config = dict(
    activation='swiglu',
    router_score='sigmoid',
    n_head=5,
    head_dim=64,
    qk_norm=False,
)
Below are experts of layer 7 (counted from 0) of a mixture-of-experts language model. Rows are named gate (a neuron's input weights, with its number), up (a neuron's input weights, with its number), down (a neuron's output weights, with its number) and show model dimensions 192-255. Each number is 500 + 50 x the weight over its row's rms, rounded and kept within 0 to 999. Numbers have three digits each.
Before each expert's rows: "comes before" lists some tokens at least twice as common just after its tokens as in all text; "mostly gets" lists some tokens that are sent to it at least half of the time. This comes from a sample of Wikipedia text that the model never trained on. Tokens count by the router's weight.

# expert 0
comes before: " ", "\n", " S", " C", " P", " E"
mostly gets: "The", "|", " University", " the", ");", " The"
gate0:449478533463584500563549613443519497540501630479496546517509493453533567490463477480482582526470422509514568506453487561568431494549542543433435460620510508418480465554492442494508474519571462
up0:461489559474536496438527501460586451520458513545479517540530540402534594457458542551412545439612571447525515526525531653490512495605492473523513526548439549479482494551506463525479453528561482
down0:551452545592488490434531509545458460484549499525575468483510410531446460535463476498507569575503564521549452457459512588463528562507614467520583556499434488561619438446514558502562546537466536
gate1:455603476528521538636528538513549435465561508388423529462543518495537471470598489534525456467610449503506563439529566494460525510592506485507573570544565543502331444565453480511538477417449530
up1:488361557395462427414517492505431585540493409571475462486462469476511466520487482517453532509432465496486549545494479472530531545503588469543496471495552442505618464408600527609425497573529539
down1:472542611519501542528516439551505497380460502505554573511481412549518485466468456568396533462466545441489495590520470377432457288418491547479530485515489501478448492462414549524447449499452482
gate2:522550499457474583440496492552561559388498532521522471470590433528515524418619481482469444410538527523407483422350567497466516514552417498431523583528469545532522502428572510514531488491512548
up2:491531526448568494492419526529601557483461505563423503418524598536464437433486441559521433460482619525443439531375594572474493466466486500482581488575503589522562507382529515469468462505602539
down2:661495482458472547444549394541461463478421451491481465501500505454456520508447451561460496444550530447531460503467479410496475408591492502482586529476346484484546442398611453529477436547564542
gate3:507492441472573495476502502510447490473483490522479576422520492519527561516461564582482554569561539432503466509545552540479497453555495558546573544536579518597471503505421424498468446469551520
up3:547486479528437510526524519450568449457488432437539416534556521436431572448381494374462541566548515496478577506532539446525485613461592474542497557438536495415481502471450556467596547522481574
down3:499507499506444585551472446550570539474457482537489507442440547534536538476467456552502474546505472450498546521572468466480584430529426521476494519416480530548398472417441436435482525464495531
gate4:534533506475429444488539506452532469518478508538512544534469504553488506464477464481419538478552512449520406494577497489439546490531499516460518497511481536456477495596523566409472442527498533
up4:561411514464525443500582539461522446531454565555413549573511510456445470465480420485421558476508557460482432444475504463535675526466536464435535461541512407391469495510495592437478506533455554
down4:532467546504400521442459530379452534470556541532528488553439550507537479558449524514529558504452515530489484495542474433510534466462522575561567508493556522550447455489378491514475490564479507
gate5:502535488401556589472519489506452489482494582493529426513480559477448528523531485512538485489560507489572497519557550520500522468421535390527521481531496479499588539444457484445492429510541468
up5:432516465587543399494519425423507539518517500461449528442509489542620528488453514476502467510482547485489481582442488479523450541478511537530510464556479547524541449511521561559576447512489522
down5:517479504434422536548547427499558598604517573406584463522523444479469451506520526479490529486492453455490494563507445501541469445498429482546468510459493435512568500597448434445526507431586485
gate6:642448483515538449479504493542472588510641552478439493533408471572506496546525526507601510556463579465569484559495532457484510457588462525472470449511500464467527587463516443525388495589500476
up6:493478548547480593458589494497475508464496571531513441529434476529375441477453516491608516535467490545446463599563571412495607528395461427553500473435482508631512597492467517510480485606462524
down6:493537557519384579568535470460428561454524507489567506495545499446487528420577482517502467562531513514397462532567489585562418548539545502445501530464434521451580505454458487499563458462446400
gate7:468503396597569508538555498455522547506530612504506465446541493517577476502491457490472528596493478432443578566530482539546515485547554504543477565445458567448462489445446559527486525448491524
up7:524452488477528472467463479446524573415518458451490479529577511542521530503603575500519502456516610413458566478566505533528512423515513521548607465462579453526500540511538470499562521496494545
down7:474526442476497572537543564539567467520489542458565432421558439527513540436494437478529596414518472496565481466469559491454517444372481555465510563533514530504536497447524521496517445475416421
gate8:538628494527475437479558445480567425573499515465497540421439479552453490537537485521460546508528529596463519520407492586510474477664543586536384469479499550451499531438534439534557526494537507
up8:436500399589517512415459481508605481496432484468410535469471549632508534583483457500438591576512444495563464511501474499513451487441544507545486572488480527434531451504562492534470525542501487
down8:481388443423482474532485555449433550464518500537509546563485519404468457540456508454528568481426545525546529529516454505511479403463533537493514511589588494559467544514495585436485554481450427
gate9:472535485587500586479404431551442530485485473528509522563494586480544487344504553492445471504467459508481538398567503507538468518498456536563570558454442477508465446451480580503434540444455446
up9:540465529524493462581518547417589539504414454538484519473591532457463514461572534474606567505530533477460550591415506464431543436539440460515423461459506566429550518525526358480551531545477510
down9:451470469520460494484549474452510529555461472604551490418583522512523481486560465371526418481552446534531509561520424531583530473457491465529404501531487553490527462457428494546440535593526502
gate10:448497486488530445427517421423515576534526542534571527466604514580493471564432510437507482539461528556480477526570462509505511473605488482546508467462491571467584535533530426579469480556474575
up10:522523526526471482447469481478466552507504472499512456370459556473490512549472497446407555486441477483454453626516540560426561459552451526563465515529565476525489490477621551488491554491399567
down10:478483451556429525580486498488501531516592526509424538448470509557586527585476401488432504548531518518488501490487580479547488573499509540495510482520517498485529494494549510543485605475495500
gate11:555508492478553437539456520547715554489528569519518493488497477499476475608560588459460552558448568534533443482610551462467533531569420487508397434436519480473557566574447446528425402456508431
up11:489453473572496576463486521489540488501532496469461495519404498563462543443561438492556466526449513515455445502575474429493532497490496494455571453562523499499494527531501560549430457572433441
down11:424421522492499558520569505522521472547497507592503552492525485474423594581626473413490468408541581474601529497567542535514522520499494505467549559561550520502479418520476492462427522558410520
gate12:583502599551539517535483572446533584516518436476530463419528484624506541595502555490472525503510495465573530530488468517419536557431486545508520517476515431504566401386621483530481414560658470
up12:494512524602441620523513590507461499425568414546516409551531491595532477498536556458535487556567497455523527520480532558384585594520508496567405499448479531519490427489462504562522446598562512
down12:601558430507494492452516399496459400526483543472430490539549517549518477487437513512554544533498473467507524479495548507494441505440493528463544578484419480512504486434489511521510490436502464
gate13:569471455518524488561499505498488611547557506507490495584580625471477561443461447469546563504573503459483598455457501448506470504489453458347547515526503482462488499426472576487448576577482517
up13:540482429549528474484465555495490500539456532545468434422469401455489589479452477494483527494422434457530407500438409518488503529537520496623514470504531496507412429569591493532492430484543480
down13:456478497483419473417544454563485508515491516602519453589472503436489525426541487513508477423622489515596442548431497579569381513560527487506537569517444455455501510500552483477456544560475537
gate14:447495477566522468529609468430552433493522540571520561582519421521523550487489518627430464514479465523508521540455494548520448562434566544592423505474509417524480520567471442541482509480564450
up14:483497466458514438523548536488461558545549520452432459526480616522555434435438510458433529499484500369559502447411554529605537413543455477558478532516472468547491465463509525490576498492472472
down14:525515487542504557543527475537512444541514546460465490540443594583517514517507472540526455521542533531477485540481567593470512570507573512429591445500407463574592641560437495543481502465499491